From a checkpoint of a small mixture-of-experts model trained on Wikipedia.
Size: 10 layers, width 96, vocabulary 4096, 20.6M parameters.
Below are experts of layer 3 (counted from 0) of a mixture-of-experts language model. Rows are named router (the router's row for the expert), down (a neuron's output weights, with its number) and show model dimensions 48-95. Each number is 128 + 24 x the weight over its row's rms, rounded and kept within 0 to 255.
Before each expert's rows: "comes before" lists some tokens at least twice as common just after its tokens as in all text. This comes from a sample of Wikipedia text that the model never trained on. Tokens count by the router's weight.

# expert 42
comes before: " ", "1", "2", "0", "6", "5"
router [134 109 120 139 153 114 161 144 144 135  84 121 118 105 141 121 115 138 161  98 143  93  80  92  89  94 105 145  95 159 147 103  94 124  95 104 104 149 143 117 100  98 110 106 139  76 122 117]
down0 [101 121 139  78 123 147 152 112 165 130 131 159  96 146 135 144 134 164 120 143  96 102 142 119 169 127 109 112  94 145 152 111 123 119 140 109 140  96 128  95 135 139 194 143 130  98 173 125]
down1 [ 99 141 106 138 102 154 144 113 124 131  75 137 140 135 160 136 156 127 185 147 103 163 111 143 130 188 133  99 117 114 129  98 159 101 107 115 149 116 135 176 146 122 127 125 108 124 138 105]
down2 [134 131 127  64 163 147 151 133 130 114 139 146  77 111 121 128 100 124 137 128 108  80  92 110 143 159 136  91 140 143 120  94 140  83 134 148 151 152 121 106 115  85 114 113 127  93 151 109]
down3 [166 130  82 129 136  94  84 134 185 101 100 159 109 140 167 128 145 106 122 118 140 181 136 132 121 121 145 137 133 120 110 169 111 158 160 109 130  80 146 124 132 113 162 138 105  88 175 100]
down4 [132 130 147  85 115 121 123 147 181 171 114 123 139 154 149 131  85  90 141 143 129  56 144 121 150 105 120 144 162 136 118 114 100  96 176 134 110 142 138 115 125 154 140 102 126 150 111 117]
down5 [126  85 105 120 158 144 118 126 136 111 121 149 115  89 136 194 119 137 167 114 146 114 121 112 108 134 122 157 143 159  88 158  92 152 159 144 107 115 106 124 150 140  81 123 133  99  71 161]
down6 [131 115 127 146 111 105 137 118 157 129 111 130 122 131 110 126 140 142 126 154 118  57 116 134 114 159 100 138 125  75 184  67 107 142 133 118 143 154 121 142  92 104 114 162 160 114 115 174]
down7 [153 144 109 101 122 182 126 154 125 109 120  98 139  79 144  94 179 115 129 127  65 133 158 134 133 105 170 161 131 126 121  99 150 138  99 109 131 149 156 109 142 115 124 114 139 127 115 130]
down8 [131 118 120 136 110 140 127 144 108 111 165 109 114 114 141 125 143  79 141 147  85  69  98 121  93 128 105 145 136 120 150 105 104 116 157 111 128 169 110 122 129 165 105 148 129 143 137 106]
down9 [132 134 124 102 136 103 182 124 133 114  72 125 137 150 103 117  72 138 129 141 123 142 103 162 105 142  92 135 151 158 158 156 145 122 107 147 146 120 160 138  94 112 163 150 165 125 176 160]
down10 [128 132 132 130  53  79 141 113 158 160 118  92 127 130 103 105 113 115 134 118 111 108 109 147 152  85 105 115 159 105 117 123 136  82 146 142 167 135 164 165 110 111 113 139 145 138 144 139]
down11 [127 170 115 163 135 121 139  93  72 122 141 101  93 114 127  71 107 109  87 112  74 127 149  89 124  99 120 104 147 136 129 133 154 125 115 121 107 110 110 148 119 113 100  86 104  95 114 112]
down12 [154  93 149 109 109 165 112 133 188 136 133 107 118 123 136 124 136 134 139 103 101 136 125 107 141 132 147  92 103 110 108 158 109  92 119 137 116  94 151 154 123 104 105 176 116 103 114  88]
down13 [136 139 122 148 126 130 124 119 141 141  88 165 120 157 109 165 161 112 145  75 193 100 159 117 151  97 154 156  99  98 115 151 151 106 102 124  92 122 157 121 123 184 147 151 132 144 143 104]
down14 [135 108 108 137 110 147 120 100 124 126  92 113 121 119 114 134 122 137 158 109 130 144 114 133 107  98 159  85 103 130 166 128 187 107 142 133 125 113 137 164 167 126 140 125 112 117 108 147]
down15 [124 123 147 135 119 176 108 113 160 133 126 164 119 159 131 134 156 100 115 121 158 110 128 130 110 175 151 130 149 161 145 148 103 159 157 143 133 112 175 146 129 175 117  96 117 176  94  96]
down16 [125 127 156 135 106 153 102 189 128 125 123 152  93 162 106 118 115 125 127 118 109 109 152 108 175 158 144  77 149  75 105 120  99  92 116 122 156 160 148 109 139  76 111 134  93 117  86 144]
down17 [111 121 139 119 170 139 128 138 114 166 144 111 103 139  80 144 104 114 146 144 137 129 129 111 137 106 127 129  89 158 105 128  99 106 131 106  73 159 132 122 114 163  91 107 147  99 174 131]
down18 [129 107 104 135 108 102 104 135 112 137 126 123 121 112 107 127 102 100 129 114 149 134 163 109 126 139 147  92 130 108 116  94 154 131 145 170 131 135  78 128 118 141 105 151 144  95 147 185]
down19 [ 99 103 145 133  99 172 152 152  99 101 167 142  78 140 135  90 123  94 107 130 104 162 153 110 141 108 105 107 146 126  97 171 154  92 123 144 118 148 185 132 152 107 115 124 150 104  90 163]
down20 [119 107  72 111 117 147 130 108 119  95  97 127 149 147 121 114 115 112 131 128 144 120 144 129 140 151 140 111 153 115 123 158  85  91 102 160 152 128 164 162 168 129 151 111 108 133 111 104]
down21 [118 155 123 112 176 104 121 158 170 113  97 144 127 109 116 132 157 179 143 126 146 121 156 131 101 150 128 157 149 122 107 118  86 161 122 153 121 126 138  90 115 128 130 139 170 114 135 153]
down22 [ 88 145 189 110 105 163 145 128 136 124 129 136 105 125 151 134 174 103 162 119 129 140 135 105 156 157 128 102  91 142  83 151 112 152 130 186 172 122 147 112 100 135 146 115 130  83 162 165]
down23 [110  92 136 133 150 155 108 148 123  86 144 147 135 138 104 135 130 172 119 181 178 149 106 117 171 130 179 116 142 114 112 132 101 100  93 118 107  74 120 111 156 106 131 131 147 121 170 124]
down24 [ 55 151 146 169 152 151 143 132  91 123 127 103 163 150 118 116 144 156 130 123 168 154 104 145 128 107 146 141  77  99 146  93 162 126 148 120 115 121 138 131 173 143 158 152 140 141 124 112]
down25 [ 75 115  96  92 152 139 135 112  91  99 154 103 147 143 112 139 177 110 137 121 156 168 112 157 144 148 116 137  83 172 139 129  92 146 135 147 132  81 135 152  83 110 199 123 125  97 138 136]
down26 [135  87 138  94  91 120 116 146 143 116 140 122 124  96 125 114 118 170 125 166 145 166 126 103 126 182 159  84 111 120 131 161 152 139 135 110 123 119 167 147 120 161 141 134 103 143 116  86]
down27 [132 113 105 173 158 132 165 143 133 134 122 117 124 157 119  82 123 123 106 142 103 147 135 106  77 115 115 135 109 152 111 154 108 137 125 143  87 151 143 158 156 107 133 169 145 135 100 108]
down28 [139 106 125  97 111 153 121 116 151 121  99 115 142 106 149  94 109 132 151 157  87  72 152 114 119 131 144 125 159 127 147 121  98 123 175 100 149 114 131 154 145 123 147 127 140 142 110 154]
down29 [105 138 150 138 150 103 119 116  82  82 123 131 140 135 125 106 151 146 128 106  77 115 146 159 146 124 145 102 165 123 127 100 163  97 142  99 127 127 100 168 144 132 130 129 104 124 121 131]
down30 [128 131 117 179  96 111 136 122 125 107 161 174 119 160 146 114  97 163 174 165 114 128 112 120 121 100 120 127 130 123 108 161 116 141 130 134 158  91 167 167 123 140 104 122 165 128  97 161]
down31 [ 73 148 133  83  79 151 164  87 122 121 111 105 132  98 149 115  97 149 129 121 111 107 152 157 126 129  90  82  97 112 115 134 136 161 138 108 136 146 123 122  79 150 110 120 158 137 143 114]

# expert 22
comes before: " ", "0", "2", " /", "+", "apan"
router [114 116 119 123 129  92 133 105 172 124 121 120 124 157 125 137 100 165 189  91 124  97  96 110  98  92 137 161 140 119 113 110  73 155 131 145 119 128 110 137 118 108 126  99 147 123 140 120]
down0 [109 181 147 185 152 151  66 153 149 115 175 133 139 136  90 130 138 179 126  98 119 166 139 125  93 127 133 136 139 117 137  97 118 155  82 102 144 154 139 116 137 122 144 136  74 143 161 126]
down1 [136 115 134  79  82 150 175  92 154 151 154 129 100 125 123 123 104  92 142 104 140 111  93 173  93 113  98 149 107 155 139 144 133 129 138 128  92 137 105 114 113 126 112 106 168 118 122  82]
down2 [157  89 120 107 170 108 113 117 183 148 103 143  81 158 170 131 102 113 176 132  93 106  91 124 162 126 121 129 105 152 134 126 182 152 110 125 154 127 140 131 102 147 207 122 157 154 135 134]
down3 [ 98 160 129 142  84 110  97 112  85 111 112 143 168 119  90 131 135 124 127 134 197  99 136 145 185 150 146 124 138 107 135 144 107 130 128 142 119 125 102 133 122 117 114 165 108  91 107 123]
down4 [120 146  86 155 136 186 148 132 175 165 112 102 100 148 121 168  94 126 121 126 111 147 117 108 135  96 161  98 146 173 116 151 145 133 108 122 144 113 117 157 130 112 140 164 123 112  89 115]
down5 [120 131 177 132 152 108 102 148 105 128 178 126  66 154 151  99  96 171 122 137 144  90 128  99 106 125 120  98 107 150 159 157 107 124 112  88 127  90 116 120 125 119 161  82 128  96 131 155]
down6 [134 106  97 109  74 150 164 131 137 121 135 105 148 144 106 113  76  86 107 169 141 113 153 100 157  91 133  65 131 110 110 114 156 120 134 105 150 130 149 129 182 103 120 128  96 127 132 154]
down7 [130 124  99 119 130 144 131 109 109 120 114 109 105 112 146 129 138 142 101 124 178 155 126 149 126 141 117 116  97 112 141 112 132 109 104 181 127  64  99 144  87 114 113 120 126 116 173 110]
down8 [ 82 109 139 151 173 119 111 117 106 112 151 129  95 140 161 158 115 151 121 109 146 102 131 100 152  78  93 165 120 130 128 139  77 158 166 166 140 117 131  98 123 147 131 130 129 132 146 130]
down9 [ 90 124 164 137 111  76  90 127 115 145 139 108 109 161 136 123 121 157 146 146 144  96 143 128 106 101 147 144 134 136  92 110 118 144 126 137  89 159 137 138 126 131 129 127 128 120 113 123]
down10 [136 134 134 127 146 165 139 122 167 107 156 132 121 161 106  86  93 109 132 112  78 148 122 140 128 127 147 159 124 154 148 119 122 103 167  74  96 174 114 103 150 114 147 117 101 134 101 189]
down11 [105 122 107 164 116 149 146 161 134 179 170 136 137 139 124 162 139  79 132 136  93  90 121 164 129 139 151 129 152 126  95 140 114 127 110 150 101  96 149  81 168 115  93 142 168 140 141 107]
down12 [ 90 110 164 150 160 133 162  91 122 111 142 146 104 161 157  99 116 138 116 141 117 131 137 130 182 114 144 130 149 126 113 132 104  60 147 164 110 102 147 117 112 136 136  98 151 119 133 174]
down13 [146  95  70 165 113 125 107 133 173 129 114 141 117  94 107 119 138 125 131 130  93 165 127  74 130  57 114 140 109 157 120 129 130 129 123 119 173 123 133  98 119 140 112 165 119 167 147 119]
down14 [168 118 136 141 163 118  99 136 125 126 116 148 109 115 110 125 149 185 138 112 128 150 155 143 133 128 178 194 155 139 105 165 172 197 129 151 148 143 115 118  94 133 132 107 132 112 119  70]
down15 [ 86 138  93 162 148 151 147 127 126 102 166 158 119 118 157 112 134 124 108 105  93 170 126 175 153 124 104 147  91 103 116 140 160 132 151 131 142 128  82 126 123 116 164 139 129 141 144 104]
down16 [137 117 173 126 123 127 144 139 145 134 129  85 112 118 177 130 106 115 109  97 209 123 119 123 156  60 156 143 141 127 131 130 144 135 178 110 148 114 105 109 107 133 116 141 162 110 107 134]
down17 [158  94 104 137 139 136 123 174 124 131 157 131 137 163 116 143  94 136 141 129 122 144 107 134 108 154 110 136 126  95 109 103 177 138 115 119 120 123 160 132 119 142 108 138 172 143 110 132]
down18 [ 84 126 105 105 129  98 106  64 105 148 108 130 141 150 167 148 117 157 143 123 158 109 143 134 101 126 115 117 122 132 105  52 144 137 115 108 132 122 123 106 123 163 116  75 136 170 199 109]
down19 [144  98 143  85 102 111 111 124 115  90 105 141 130 124 152 147 141 136 116 124 185 169 169 135 126 148 126 166  87 133 103 112  89 169 128 128 124 128 143  85  85 157 112 141 131 112 140 161]
down20 [170 124 134  93 157 120 115 136 135 140 132 133  97 110 115 152 168 115 140 121 123 109 177 108 109 105  73 177 121 139 142 143 120 136 131 122 154 124  69 140  78 133  87 104 100 141 158 163]
down21 [153 143 138 158 100 119 109 137 114 150  72 139 113 128 132  81 144 130 163 122 142 147 136 132  97 116 157 125 148 135 147 150  87 133 109 135 117 138 144  83 166 116  77 151 206 124  74  86]
down22 [105 148 158 135  83 175 126 106 141 138 146 143 141 154  96 161 103 130 150 114 207  91 141  96 102 163 108 142 133 138 108 171 134 116 129 129 102 127 135 162 116 115 115 101 141 156 127 113]
down23 [ 76 114 124 134 144 137  88 141 126 122 121 121 128 124  80  98 126 112 138 130 118 101 162 139 167 143 114 151 139  95 149 161  71  87 140 141 111 110 110 139 120 147 163 128 155 136 144 155]
down24 [157 170 138 130 109 120 140 141 120 114  90 127 154 125 114 147 113 124 137  62 135 120 128 184 149 146 135  92 143 146 129  94 148 137  88 152 139 170 172 121 107 122 126 134 116  96 154 128]
down25 [ 87 140 166 147 146  89 109 139 109 110 181 145 159 155 152 157 153 155 148 171 157 131  73 116 163 149 124 114 137 138  87 119 139 136 121 139 151 142 129  75 125 105 135 147 123 113 140 131]
down26 [124 114 100 112  92 153 148 112  76 102 173 119 157 106 122  88  91 108  96 120 135 120 118 131  80 143 124 123 121 131 134 131 135  94 129 159 138 152 121  92 103 122  78 160 148 122 135 155]
down27 [123 112  91 123 106 137 135 144 114 147 155 111 132 118 108 119 169 125 121 173 137 101 151 134 122 110 131 126 129 140 105  82 143 123  60 118 111  99 115 132 166 125 142 138 116  97 111 123]
down28 [143  99 145 138 139 104 151 153 116 127 112 173 130 153 137 123 180 145 101 137 120 177 103 127 100 130 102 104  93 168 132 120 130 122  76 171  68 157 110 140 140 158 121 121 136 145 108 135]
down29 [106 126 136 122 115  66 155 130 144 153 135 105 115 179 169 107 179 133 104 119 157  81  92 127  87 130 115  93 124 113  82 156  96 111 121 121 147 136 201 111 122 121 114 102 143 118 139 143]
down30 [132 139 101 138 107 116 112 138 121 147  97 136 101 134 122 142 156 122  98 125  98 140 132 102 135 192 108 120 147 140 141 131 125 153 198 154 111 129 123 126 139 131 148 113 121 115 102 137]
down31 [137 164 126 121 116  98 173 145 151 108 102 113 125 143 123 128 104 131 161 135 147 132 113 121 156 108  99 167 163 108 121 157 119 123 124 137 139  99 197 176 125  93  96 130 123 119 123 138]